From a checkpoint of a small mixture-of-experts model trained on Wikipedia.
Size: 11 layers, width 448, vocabulary 32000, 179M parameters.
Training: a variant of SOAP for the experts, 425M tokens, 6492 steps.
Below are experts of layer 8 (counted from 0) of a mixture-of-experts language model. Rows are named router (the router's row for the expert), up (a neuron's input weights, with its number), down (a neuron's output weights, with its number) and show model dimensions 56-111. Each number is 128 + 24 x the weight over its row's rms, rounded and kept within 0 to 255.
After each expert's rows: "comes before" lists some tokens at least twice as common just after its tokens as in all text. This comes from a sample of Wikipedia text that the model never trained on. Tokens count by the router's weight.

# expert 52
router [126 126 147 118 149 125 113 110 137 156 147  97 154 137 125  75 165  88 115 142 148  92  69 121 130 162 132 135 144 135 100 157 149 158 158 132 173 123 132 158 107 166 176 170 125 159 109 132  61 182 152 158 160 152 138  98]
up0 [ 98  97 138 102 123 124 116 172  92 109 128 111 113 146 135  93  97 120 154 136 130  94 126  99 162 102 151 122 167 155  87 155 119 104 146 124 117 160 124  63 135  99 110 145 121 154 163 156 131 113  99 117 108 140 127 153]
down0 [101  96  90 119 111 108 145 142 114 132 131 145 142 200 134 135 133 160 123 145 144 131 132 157 168 114 122 186 159 148 149 127 126 157 168 180  76 117 101 109 131 142 133 130 142 116 104 109  94 165  96 140 138 110 110 188]
up1 [ 86 105 122 145 145 126 143 133 118  90 126 107 137 137 136 109 148  95 122 139 134  95 109  93 143 127 143 109  96 163 114 171 143 140 109 138 135 137 127 143 140 153 180 124  93 145 143 149  75 141 128 115 104 180 130 123]
down1 [152  93 162 125 122 162 150 152 137 191 115 113 133 127 140 183 123 108  87 153 162  87 118 101 146  89 144 150  76 116 137 141 147 117 148 147 147 150 123 122 145 167 119 122 128  87 108 102 151 127 196 125 113 131  87 135]
up2 [114 165 121 134 116 105 151  97 123 117 120 134 144 117 135  79 170 137 135 187 154 163  76 136 134 148 138 114 118 127  90  76 121  95 145 111  82 104 101  96 155 151 179 143 132 130 150 140 128 100 168  93 113 177 134 135]
down2 [156 151 164  80 145 130 143 115 118 134 129 146 121 141 186 150 173  64 119 107 118 126 119 114 106 104 140  90 131 118  94 104 109 187 139 175 136 151 153 167  97 108 174 142 108 122 116 111 119 132  86 129 120 101 111 117]
comes before: " |", " 0", ";", " 1", " 2", " 3"

# expert 17
router [174 102 146 158 155 114 126 121 105 143 101 147 139 128  92  94 129 130 123 134 150 134 101 114 141 163 163 130  82 102 135 143 129 123  86 138 141 134 158 114 148 120 162 139 119 147 141 134  88 122 165 133 137 142 108 162]
up0 [ 98 135 124 154 105  82 121 111 106 133  80 110 145 114 110 109 133 120 128 171 100 148 158 119 123 111 149 151 150 138 152  97 122 130 152 142 147 168 133 134 168 162 120  98 102 134 137 180 117 112 163  89 230  86 139 168]
down0 [157 107  73 108 144 105 114 184 112 107 129 108 114 142 122 123 149 113 133 107  99 131 130 135 154  95 138 142 136 122 143 120  76 134 135 135 118 160 126 108  98 138 110 113 180 127  83 125 149 133 103 151 147  85 121 139]
up1 [153 141 102 145  90 147 139 118 131 150 179 117 144 119 183 147  82 103 136 146 117 147 158 160 102 145 120 110  94 113 154 158 144 140 150 128 144 157 106 119 170 133 101 124 119 183 124 160 110 136 131 124 124 176 153 127]
down1 [117 101 148 182 122 141 139 138 121 124 145 138 102 136 155 132  89 138 135 155 124 101 149 112 150 129 130 115 113 125 115 100 126 110 160 105 133 139 111 151  99 182 135 140  80  77 171 148 136 122 114 109 141 126  98 109]
up2 [154 121 121  93  91 117 119 133 104 130 147 173 121 146 123  82 112 147 133 117 149 117 149 120 185 103 136 169 139 124 140 106 114 119 101 114 115 125 162 119 141 114 127 146 104 189  88 116 160 124 163 147 116 146 133 121]
down2 [ 91 146 116 168 120 126 133 103 100 144 184 126 149 124 113  94 119 135 145 130 132 117 121  95 123  93 139 168 158 106 120 121 101 146  88 210 113 152  70 106 115  84 131 109  72 139 141 127 120 110 150 135 129  94 154 116]
comes before: " |", "|", "-", " ", " Total", " •"

# expert 24
router [142  82 127 111 145  94 130 145 152 129 121 136 109 124  90 115 154 107 112 148 156 169  73 172 146 125 155 137 124 140 124 119 121 109 137 151  82 129  96 152 137 131 139 131 127 129 133 160 112 112 111 137 119 106 164 136]
up0 [125  92 143 119  99  90 161 127 119 144 131 146 132 136 115 147 107 138 117 144  96 105 130 138 148  70 154 157 161 143 158 170 152 117 133 128 129 117 187 156 164 143 121 148 151 100  79 141 108 159 144 151 111  89 134 145]
down0 [137 111 120 109 159 111 116 111 128 134 116 100 128 155 160 115 118 124  91 139  85  96 150 166 117 138 141 114  93 118 142  94 121 119 120 127 132 125 122 122 179 130  76 143 162  89  64 149 130 130 146 134 113 120 149 122]
up1 [138 137 101 132 126 143 121  89 141 149 116 121  93 112 109 136 161 105 124 125 122  86  97 166 170 169 109 120 120 117  98 158 137 139 133 109  68 127 101 104 102 108 120 180 100 108 148 177 101 180 128 113 119  93 124 132]
down1 [142 154  79 145 149  87 151 135 111 131 115 143 135 131 134 146 132 116 138 106 132 125 139 142 171 108 104 160 156 136 130 133  78 139 165 108 112 158 114 138  44 147 139 104 140 117 123 133 171  97 117 141 136 162 127 114]
up2 [123 135 125 120 100 151 107 195 134 121 160 109 160 124  83 167 146  90 152 141  73 135  64 114 154 159 138 137 163 112 143 147 136 128 141 133 150 147 139 137 160 147 148 117 119 144 109 156 140  88 112 199 144 151 137 127]
down2 [105 110 120 137 104 154 115 131 150 128 131  98 134 113 101 130 130 133 141 138 106 128 111 143 127 136  98 156 138 148  92  89 119 139 110 152 151 136 162  99 158 135 121 120 126 111 113 124 145 160 105 162 111 114 144 129]
comes before: ":", " |", " 0", " /", "N", " —"

# expert 20
router [157 119 152 176 135 127 135 111 148 118 108 131 103 177 148  91 109  97 119 184 160 114  84 131 146 126 135 100 111 132 113 167 114 163 143 149 110 133 126 165 129 106 155 139 106 135 129 140 103 167 120 178 113 129 145 121]
up0 [139 123 134 126 110 149 155 111 148  90 126  95  90 101  80  89 165 103  94 117  82 107 153 133  88 153 167 123 105 136 116 162 161 114 105 125 128 143 107  97 111 102 196 135 117 108 124 172 143 118 110 169 133 145 123 122]
down0 [161 129 154 129  50 141  98 141 138 120 114 128 155 107 147 151 124 132 140 135 115  80 180 143 102 124 168 132  90 141 122  94 146 136 128 115 123 117 118 122 150 136  97 174 217 150 150 159 113 183 124  83 167 119 104 110]
up1 [144  83 135 125 134 135 118 130 133 130 130  84 106 170 107  77 122 137 108 130  90 128 123 124 125 122 187 141 133 113 103 103 144 182 133 122 147 125 108 116 102 123 147 123  77 117  77 130 154 143 140 141 129 132 125 100]
down1 [116 143 155 151  85 130 117 155 152 157 129  97  77 143 133  67 111  99 105 134 145 111 163 105 111 143 126 124  94 162 155 149 168 168  90 104 124 132 128 107  93 135 130  88 124 160 114  78 152 151  72 179 128 106  98 115]
up2 [128 202 116 142 126  55 178 129 132 135 128 185 155  90 157 149 132 182 135 119 177 132 120 122 139 131 152 165 134 103 127 102 114 106 141 166 126 110 134 131  98 148 121  95 142 145  94 148 104 100 149 137 132  91 121 125]
down2 [128 112 128 132 116 147 171 101 139 102 130 150 105 146 100  96 139 191 169 161 116 118 160 152 135 163 130 116 170 112 127 139  85  87 129 131 113 148  82  95 167 164 121 124  99 126 117 122 127 121 139  96 146 157 105 184]
comes before: " the", " a", " his", " this", " its", " their"

# expert 62
router [126 145 107  90 155 139  87 171 179 131 113 147 150 174 112 133 123 177 126 156 150 100 111 133 168 130 135 121 142 139 123 204 123 133 124  99 123  69 160 125 163 132 117 135 147 113 131  81 127 115 100 131  99 109 105 133]
up0 [155 110 120  97 177  96  88 150 108 128 154 143 121 122 160 140 162 139  84 151 129 175 131 142 129 118 167  93 155 117 114 131  79 137 130 106 131  89 106  94 139 166 106 139 124 140 106 115 130 134 125 110 137 146 158 118]
down0 [160 146 128 101 146 121 106 152 106 177 141 124 114 128 129 119 120 128 139 101 154 119  96 106  98 134 131 145 124 205 125 107 104 132 135 182 133  77 125 119 136 141 125 106 147  83 123 135 134 117 117 132 146 140 172  73]
up1 [146 129 113 126 150 103  66 131  95 122 141 150 129 150 126 138 181 135 149 171 139 146 160 157 160 173 121 115 102 167 112 176 113  70 175 105 150  93 119  96 138 157 156 114  98 103  96  98 114 123 134 134 126 124 139 116]
down1 [129 152  95 114  99 123 166 135 107 118 134 114 123 117 106 131 136 136 122  91 110 128  76 159 121 127 115 155 170 133 118 144 138 132 115 130 173 109  96 183  56 140 160 155 156  94 122 155 116  99 153 112 116 127  95 100]
up2 [119 112 107 137  99 152 154 165 152 112 126 162 145 123 113  76 149 109 107 126 118 112 169 152 111 143 111 127 132 140 176 126 163 130  93 110  86 154 138 160 156 147 114 127 105 115 142 128 102 108 141 132 115 135 131 150]
down2 [110 102 146  61 148 137 132 137 133 106 100 118 128 107 110  76 128 119 123 128 145 167 105 124 110 173 112 156 166 139  93 151 128 114  90 118 119 118 121 126  95 127 114 134  95 116 146 126 119 101 170 143 132 130 102  96]
comes before: "\n", ":", "The", "==", " that", " ="

# expert 15
router [102 115  98 164 145 139  95 141 180 151  95 148 111 122 110 139 149 111 147 170 169 158  87 126 148 160 133 135 135 131 104 151 163 129  98 132 138 139 148 118 112  86 121 155 123 126 133 150 143 121 104 145 144 117 121 138]
up0 [141 147 134 115 152 125 122 138 138 159 173  91 112 142 121 157 111 135  94 153 138 130 152 167 152 132  96 131 108 125 121 167 106 158 103  97 146 156 131 143 125 128 151 143 108 155 126 121 137 148 121 106 134  79 133 145]
down0 [106 121 148 122 135  99 107 139 129 135 116 152  58 119 114 100 171 120 115 110 145 158 120 127 121 164 151 153 107 143 117 133 149 131 123 124 120 137 133  68  88 122 153  62  90 134 105 144 158 133 124 145  85 106  94 137]
up1 [117 107 135  91 130 129 136 120 143 127 108 160 148 146  93 132 154 143 129 126 145 169 163 121 115 120 124 195 113 115 138  78 157 138 119 107 112 117 167 108 139 128 158 110 137  98 124 120 125 158 131 167 101 106 154 143]
down1 [161 124 139 107 126 123 141 101 136 148 127 162 161  53 114 153 153 113  98 110 110 124 119 150  99 116  71 111 135 144 125 140 132 188 152 131 104 144  83 149 127 107 116 144 196 169 113 128 119 138 108 127 174 144 121 103]
up2 [142  89 155 121 127  88 126 130 112 147 149 140  39 116  94 145 112 154 116 141  99  99 108  90 135 142  76 123 177 160 132 139 142 153  91 104 156 152 137 139 144 152 116 118 137 143 142 138 115 167 131 112 163 152 136  82]
down2 [133 113 125 140 145 135  86  84  99 123 140  84 104 113 119 150 100 136 100 128 135 102 142 164 166 136 109 135 144 101  84 118  68 117 115  97 140 131 125 148 105  91 113  92 147 146 133 140 126 141 126 140 137 160 171 115]
comes before: " by", ".", " in", " to", ",", " on"

# expert 23
router [118 120 170 108 119 129 118 120  97 160 100 135  95 121 166 104 162 119 124 207 121 140 125 132 135 114 169 109 148 144 104 141 111 147 162  85 146 103 111 153 134 152 147 128 111 140 127  94 113 149 140 162  93 116 133 138]
up0 [131  80 132 114 132  81 131 114 146 103 111 156 139 150 130 124 123 130  90 189  69 145 142 120 206 116  99 125 174 130 138 127 126 111 125 123 116 127 104 123 170 128 109 138 134 147 123 124  91 130 111 106 159 118 112 132]
down0 [109 153 174 104 115  96 109  84 141 128 133 126 134  99 169 105 140 102 137  68  97 158 123 101 115 150 106 154 169 117 120 138 109  97 103 134  79 102 145 116 138 104 159 138 150  87 147 172 121 108 100  84  95 143 146 133]
up1 [138 110 147 125 114 171 103 174 126 122 118 130  89 136 172 160 112 147 141 144 160  71 109 119 151 137 147 114 136 137 123 173 134 117  98 142 140 140 167 162  68 144 114 131 123 131 107 135 139 102 137 151  97 113  95 117]
down1 [125 134 126 176 134  91 104  95 126 122 138 132 170 117  86 141 147 145  91 156  95 123 142 125 122 189  85 168 131 155 159  82  61 109 116 126  96 158 135 106 173 100 139 134 133 166 111 129 119 120  58 181  84 103 147 140]
up2 [ 95 146 111 114 141 108 127 132 150 150 109 115 111 148 154 107 134 132 121 169 164 139 118  80 119 133 112 122 120 102 154 129 181 140 169 165 131 112 123 141 113 133 154  87 163 147 135 157 113 159  98 151 126 146 119 122]
down2 [180 163 143 151 116 135 166 143 123 116 154 134  84 164 145 136 108 138 129 127 137 112 156  92 150 123 132  87 139 127 155 148 100 154 163 158 138  46  74 144 114  99 117 100 149 134 150 174 121 128 161 111  97 108 136 129]
comes before: " |", ";", " 0", ")", ");", " 1"

# expert 55
router [116 138 113 124 161 135 132 166  97 128 109 149 172 124 142 129 116 131 165 179 162 123 101 147 164 133 144 122 120 118 132 190 117 133 161 121 102  93 171 125 164 133 127 137 127 109 127 129  99 150 137 154 104 110 139 151]
up0 [156 165 161 111 134 141 144 143 134 137 154 153 139 126 119 114 128 127 135 114  97 107 110 133 138 134 101 134 140 161 117 136 140  84 124 142 137 123 149  76 114 122  91 159 128 138 178 176 134 149 124 137 157 168 125 139]
down0 [116 173  98 143 120 100  96 127 142 106 111  88 136 182 164 129  76 116 114 139 108 108  85 115 125 158 113 132 161  68 156 160 163 131 145 118 133 127  99 137 133 123 164  97 128 122 131 135 184 103 131 140 131 147 191 115]
up1 [128 112 146 109 113 166 161 125 141 107 102 121 151 166 157 175 134 134 171 125 142 160 109 129 111 144 123 106 119 129 127 139 111 141 139 136 134 119 131 122 132  80 138 165 108  80 107 115 163 131 155 130  95 103 104 152]
down1 [185 152 120 136 128  99 139 111 109 127 131 154 101 108 162 164  82 133 173  85 128 108 138 153 108 130 140 121 100 151 121 143 140 118 153 137 152 134  96 123 193 133 123 127 155 153 122 108 100  80 115 117 146 110 113 124]
up2 [102 170  98 128 119 108 114 143 112 135 102 137 164 140 104 135 159 118 142 152 121 156  80 118 100 163 109 142 106 156 111  93  97 137 137  88 166 168 138 144 109 183 152 151 112 116 117 173 160 122 156 115 138 121 120 140]
down2 [123 139 105 122 145 151 109 112  88 145 147 136 139 129 120 145 104 123 125 102 151 147 163 137 133 127 143 135 108 107 170 112 139 111 141 133 189 122 140 133 112 113 144 115 112 145 116 155 138 145 156 138 126 137 149 155]
comes before: " |", "\n", ";", " 0", " —", "W"

# expert 18
router [165  99 123 155 160 117 111 142 128 114 102 140 136 136 146 123 150  89 135 162 161 140 125 145 114 114 170 127 114 127  80 123 160  66 152 147 150  86 137 154 138 142 142 100  91 126  96 141 103 184 106 129 100 164 131 147]
up0 [115 148 122 115  94 139 113 157 121 114 129 145 131 161  86 105 131 149 100 107 114 106 131 100 164 111 107 133  75 119 106 107 164 137 131 162 136  96 159 140 121 123 102 100 140 113 130 114 115 134 129 111 132 164 110 160]
down0 [142 168 113 151 148 127  94 117 138 136 110 124 147 141 142 133 105 138 135 110  73 115 120 121 151 115 144 111  85 139 115 127 117 110 114 130 138 112 130 106  92 142 135 129 136 108 143 107 110 146 117  93 131 166 148 142]
up1 [131 118 153 112 160 158  92 152 145 106 163 161  83 152 134 135 108 130 102 126 122 116 105 114 156 184 124 137 172 170 159 112 126 113 145 130 106 121  83 170  96 108 147 128  51 120 145 104 162 145 111 119 123  99 120 159]
down1 [151 139  92 118 133 152 111 144 133 120 168 123 153 157 110 162 153 181 132 122  76 129 130 135 116 150 123 110 147 157 136 132 149 123 158 171 128 136 177 201  68 122 104 109 150 128  80 146  68 172 107 134 127 124 108 151]
up2 [ 99 147 157 100 129 142 140 162 112 107 116 123 134 111 167 161 155 116 132 118 160 131  84  83 162  98 155 115  95 110 118 128 124  97 142 128 124 133 128 127 112  97 153 148 158 137 172 115 129 154 145 137 101 138 142 125]
down2 [114 135 122 160 123 145 128 112 128 114 139 124 132 118 119 138 124 116 147 141 152 161 122  88 122 108 114 112 111  91 109 154 112 123 133 127 130 149 122 125 132 160 118 187 152  92 159 115 106 118 129 133 123 140  82 152]
comes before: ",", " and", "s", ".", "'", " who"

# expert 64
router [126 147 166 135 141 131 113 125 100 106 110 134 125 133 128  69 176 133 140 161 127 112  71 160 186 107 152 105 118 109  88 154 126 103 116  64 135 152 142 138 120 117 155 117 112 116 101 107 103 137 140 131 117 121 126 142]
up0 [137 152 139  83 157 131 104 141 154 132 120  84 146 133 114 131 138 110 105 156 158 128  84 134 145  92 144 158 150 118 130  91 118 153 130 101 116 103 109 113  69 131 108 131 116 111 127 136 132 180 110 111 119 141 112 152]
down0 [132 120 112 118 129 129 114 147 135 127 119 136 103  82 127 129 108 113 116 197 131 138 143 131  82 123 149 149 119 127 162  91 114 135 174 151 147 150 134  91 107 136 164 132 147 111 112 118  86 109 106 125 120 126 125 143]
up1 [134 137 108 117 161 133 100 117 128 154 119 149 115 140  92 139 126 161 110  96 147 156 128 102 146 101 142 102  93 138 145 130 157 116  83  81 141 164 143 134 164 123 134 152 157 140 123 143 120 147  93 103 153  86 190 170]
down1 [124 132 137 162 100  81 157 141 129 140 146  85 109 142 147 134 128 135 188 112 127 105 129 179 135 130 120 146 117 100 166  97 103 136 129 133 128 101 130 109 138 102 167 147 146 154 107 174 140 138 135 102 118  87 138 120]
up2 [111 134 116 169 106  78 127 115 152  84 146 127 106 142 141 139 104 131 126 134 127 132 131 116 146 113  97  91  83 116  77 134 105  78  67 111 104 113 121 120  74 118 144 151 157 101 133  97 139  78 101 137 154 128  84  88]
down2 [100 120 122 124 103 100 109 128 119 165 128 125 111  88 128 148  64  95 121 133 169 117 116  98  96 149 131 179 156 145 121 107 138  75 158 125 139 110 148 105  89 110 149 109 129 106 137 148 106 109 120 173 140 172 106 136]
comes before: "\n", "-", "The", "In", "2.", "    "

# expert 68
router [121 108 107 145 129 121 126 147 140 143 121 159 119 171 105 123 155 169 164 145 117 138  95 175 147 155 138 153 109 128  79 111 133 120 128 123 107 110 113 117 154 110 144 117 168 140 117 120 154 146 130 113 153 111  74 130]
up0 [129 137 157  94 125 110 117 113  96 129 142 142 112 160 131 109 133 130 115 126 119 183  90 163 136 118 153 137 130 102 130 137 106 150 126 103 161 106 126 154 117 137 103 128 139 132 140 106 157 135 100 165 117 152 106 162]
down0 [115 152 125 171 125 164 160 119  97  75 165 113  86 165 141  98 138 157  89 149 155 104 115 100 174 164 136 102  81 138 113 132 121 126 121 112 126 102 145 150 127 126 164  91 139 104  81 133 119  96 129 109 159 118 122 115]
up1 [150  58 117 100 122 162 126 149 145 123 102 115 107  95 115 108 111 132 124 119 144 130  77 127 132 136 126 128 125 145 118 125 140 107 116 135 132  96 117 133 171 160 134 162 153 146 167 119 115 152 116 170 102 101 123 122]
down1 [117 142 145 106 143  93 174 126 108 143 140 141 113 111 164 104 130 127 120 128 156 126 164 138 117 134 142 139 129 115 125  92 140 143 153 156 135 152 117 138 160  88 152 131 113 153  77 118 135  83 122 108 157  95 107 165]
up2 [143 150 106 119 110  96 146 136 139 154 138 115 142  88  91 148 138 111 151  98 116  79 120 136 153 139 140 159 113 112 142 117 109 133 104 184 152 112 126  91 126 126 147 141 127 115  99 157 148 108 131 119 119 119  57 103]
down2 [202 128 145 154 163 143  73 122 113 143 149 118 141 153 125 181 119 135 132  90  97 134 114 110 117 136 143 152 132 132 190 171 153 128 139 169 180 105 114 132 189 112 121 115 106 143  95 110 104 151  97 105 126 101 160 174]
comes before: ",", " United", " States", " County", " New", " Kingdom"

# expert 49
router [159 148 119 137 176  70 115 134 121 130 113 152 102 173 148 124 131 103 141 139 134 152 111 138 202 163 144 140 132 150  82 136 159 148 114  82 114 150 121 117 104 107 107 139 123 178 138 116 103 117 108 132 157 168 117 146]
up0 [157 111 134 128 152 117  98 123 128 131 118 152 155 147 132 153 129 140 150 121 152 139 122 136 141 168 111 100 137 113 144 110 149 147 143 123 196 120 131 165 139 129 117 112 170 133 167 125 142 122 109 121 105 141 140 163]
down0 [171  74 126 131 127 114 114 132 125 135 131  64 124 169 143 127 118 118 133 143 163 121 114 133 148 105 116 125 131 202 148 118 148 158 166 133 144 117 134 152  79 117 174 139 136 103 113 131 142 120 125 156 103 132 105 133]
up1 [156 127  99 114 132 146 110 128 188 150 135 122 132 135  96 119 139 124 132 159 114 175 110  96 166 124 181  98 139 134 164 168 123 164 166 121 146 120 128 165 137  98 149 129 183 131 133 133  95 158 143 127 125  92  93 123]
down1 [140 172 186 118 159 110 115 139 152 148  97 101 106 149 104 134 169 137 139  91 110  90 121 139  73 107 111 147 111 118 111 128 146 153 144 152 155 124 162 108 106 104 156  88 132  98 173 168 116 199 122 153 117 180 143 111]
up2 [108 130 120 173 122  92 116 150  92 139 115 142 151 162 107 102 134 135 119 124 128 160 133 128 116 138 142 104 120 117  98 147  90 132 129 141 157 108 138 141 156 127 133 173  73 148 146 153 124 108 170  92 117 138 130 146]
down2 [157 117 143 107 121 109 111 154 106 129 124 127 158 111 114 134 107 141 164 178 122 152 108 110 120 114 154 162 153 164 100 144 125 143 158 108 129 137 170 154 130 105 171 138 146 168 146 161 136  94 123  75 109 115  98 130]
comes before: ",", ".", " and", " (", " in", " School"

# expert 31
router [141 102 123  73 167 114 114 109 134 124 125 153 113 166 125  82 108  99 116 165 115 144  96 179 157 150 125 135  93  90 144 148 135 115 114  75 135  90 183 137 133 121 131 146 115 153 110  90 140 123 111 143 116 110  90 140]
up0 [128 112 113 134 150 110 124 125 113 143 102 126 139 143 118  69 152 121 103 139 123 140 119  97 109 122 140 137 118  97 100  66 149 136 160 155 149 175 113 121 160 134 140 161 172 114  80 136 132 141  95 157 134 125 153 136]
down0 [111  93 126 132 167  70 107 124 144  92 128 133 142 100 140 132 187 151 128 165 114 131 126 141 165 141  95 148  99  90 154 120 103 124  97  90 128 102 109 122 113 111 104 141 138 165 135 167 143 108 132 134 109 142 109 168]
up1 [127  86 119  96  42 101 125  80 122 152 147 102 109 172 147  63 111 150 137 106 117 102 149  81 146 115 149 145 119  91 131 133 140 103 146  98 140 121 115 116 182 121 140 133 108 139 131 140 120 156 132 164 137  86 124 162]
down1 [140 131 138 167 123 105 142 119  97 118 147 100 124 133 109 123 170 119 155 128 121 175 128  95 146 144 138 174 159  74 123 141 113  92 138 140 148 148 154 123 125 127 116  94  87 116 106 163 166 115 163 111 167 116 179  99]
up2 [ 83 138 140 144 135 114 139 115  96 115 126  88 106 114 116 111 118 127 140 116 178 103 113 183 144 122 121 133 157 112 111 149  70 118 152  94 129 127 102 102 141 166 134 157 178 143 137 116 146 116 165 102 131 163 106 115]
down2 [163 126  98 129 165 192 104 123 159 114  90 143 132 126 136 142 135 157 138 109 128 102  93  97 169 168 140 110 138 120 137 123 129  83 179 118 153 108 145 101 226  99 123 106 111  99 142  95 173 129 155  99  94 136 140 100]
comes before: "|", "\n", "==", "The", "===", "In"

# expert 67
router [144 128 162 151 129 153 126 152 100 125  90 142 124 138 176  50 146  95 166 139 170 152  78 140 160 168 142 109  93 122 121 148 139 126 133  98 148 123 129 149 134  72 136 138 107 145 148 125 127 112 158 153 136 137 102 155]
up0 [108 123 125 152 141 174 132  95  98 142 121  90 163 156 122  99 151  92  74 119 166 115 114 171 142  97  97 100 106 123 134 121 139 146 109 119 142 157 178 140 132  81 111  74 136 120 117 113 120 107 136 125 126 121 124 133]
down0 [159 128 140 121 133 139 144 146 119 135 130 119 127 100 148 113 109 163 151 138 166 101 111 189  83 123 146 142 142 151 137 137 143 137 142 155 143 132 139 145 115 118 124 172 165 130 143  93 172  81 127  85 159 136 174 101]
up1 [117 127 172 123 137 112  98 101  85 140 119 157  74 122 118 137  90 103  98 131 127 116 119 130  89 151 113  90 113 112 159 145 116 156 149 128 105 156 147 103 116 122 102  75 149 138 107 122 148 157  96 118 166  94 105 126]
down1 [153 159 107 139 158 169 124 135  74 141 103 150 112 130 133 130 129 141 145 121 139 135  93 137 146  99 162 112 110 127 167 183 115 161 128 121 151 156 112 121 125 149 119 134 159 152 116 175 136 120  95 148  88 126 158 132]
up2 [143  79 172 160  94 138 134 115 130 128 111 115 186 159 120 105 145 129 133 142 114  84 123  91  91 133 141 119 115 130 141  93 124 143 138 128 165 112 126 118 132 151 134 131 139 172 200 149 139 138 142  88 115 102 161 107]
down2 [150 112 163 168  92 128 119 144  77 134 151 125 136 189 127 107 149  91 119 183 146 128 107 154 161  79 119 154 143  97  96 158 158 126 132  75 127 168 111 136  55 141 135 100 103 142 133 112 120 131 107  84 148 150 156 126]
comes before: " the", " New", " a", " St", " London", " his"

# expert 37
router [152 126 128 155 131 126  78  94 139 143 110 151 118 159 132  79 153 122 123 170 161 150  83 143 157 151 144 123  97 100 121 176 125 117 111  73 136 120 142 189 144  95 126 137  88 117 112 173 123 130 130 151 163 135 110 159]
up0 [149 121 103 125 146 134 109 139 131 136 106 172 161 151  96  96 123  84 139 138 124 143 122 102 127 114 135 154 134  98 100 142 118  93 124 160 106  92 170 124 138 121 133 129 142  78 124  97 146 120 136 122 126 146 128 145]
down0 [116 114 112 103 168 126  72 186 151 133 121 128 140  83 157  88 146  97 148 133 105 124 139 148 158  76 177 128 119 130 121 119 131 115 119 112 143 137 118 111 146 127 157 127  66  82 138 115 139 133 109 126 124 131 142 131]
up1 [121 167  98 144 137 115  73 121 105  97  98 149 119 156 109 103 148 131 120 121 130  86 108  96 110 139 143 152 123 132 129 120 150 125 148  88 176 138 126  88 138 164  82 115 121 157  86 145 121 130 192 128 114 149  91 147]
down1 [145 126 103 153 105 148 149 167 108 154 118 149 127 180  99 125 108 114 166 158 145  87 113 123 145 132 108 129 136 144 118 114 130 147 171 155 148 101 113 141  96 131 166 163 168 132 104 164 139 105 131 133 134 150 173  90]
up2 [175  75 121 143 115 142 105 142  92 151 106 175 111 128 162 107  98 170 153 107 194  98 114 122 105 128 157  99 138 121 126 162 126  87 101  78 147 178 137  96 101 137 121 158 138 150  95 119  90 107 113 151 120 147 119 112]
down2 [100  80  84 103 127 117 122 101 107 138 145 117  96 173 117 150 151 113 120  78 139  96 137 124 141 135 101 108 120 160 105 123 166 138 166  98 139 144 154 100  81 148 127 179  88 146 143  79 144 144 141 111 116 169 107 128]
comes before: " the", " a", " their", " his", " an", " its"

# expert 29
router [198 144  86 160 135 135 129 143 132 147 103 106 111 140 140 151 168  95 134 168  92 111 142 112 121 124 148 126 125  69 113 196 147 155 146 144 121  95 131 147 149 113 165 148 138 168 109 130 162 148 113 174 142 124 120 130]
up0 [142 156 127 127 140  64 143 123 124 102 164 152 103  80 163 118 156 141 130 102 150 117 128 114 117 129 174 110  95 150  88 147  76 147 122 128 128 121 102 126  81 116 152  62 109 144  92 114 137  98 133 154 145 154 141 113]
down0 [143 138  99 117  87 109 102  96 112 126 138 140 166 142 106  95 152 102 128 123 129 110 169 143 124  97  82 154 104 110 146  90 117 108 121 105 132 124  93 117 130 122 110 131 156 136 137  96  88 154  89 169 143 133 134 132]
up1 [ 96 116 135 130 163 117  98 157 123 126 167 141 155 109 106 146 148 117 169 105 126 105 155 123 151 169 117 138 136 106 135 114 118 156 156 125 112 139 127 129 151 100 143 104 127 133 142 100 128 103 112  85 110 196 115 129]
down1 [119 119 166 138 118 124 127 148 122  89  85 108  90 146 157 120 130 150 121 153  88 125  85 119 106 127 116 138  90 127 190 110 119 126 126 119 129 114  98 119  80 152  75 143 146  88 106 161 114 130 155 138 114 130 114 135]
up2 [132  88 141  99 113 168 131 165 144 111  79 143 146 140 127 183 107 110 141 155 145 143 127 110 118 134 176 122 109 147 110 124 139 118 113 138 139 106 124 131  82 140 119 135  89 142 124 136 150 160 160  91  90  86 149 108]
down2 [157 144 125 131 116 114 125 111 108 154 146 130 102 100 106 150 120 129 123 100 113 174 109  93 136 160 110 110 151 173 130 123 114 123 129 172 113 115  95  95 128 191 122  83 103 120 147 134 133 118  92  96 131  92 115 130]
comes before: ")", "),", ").", ");", "W", "E"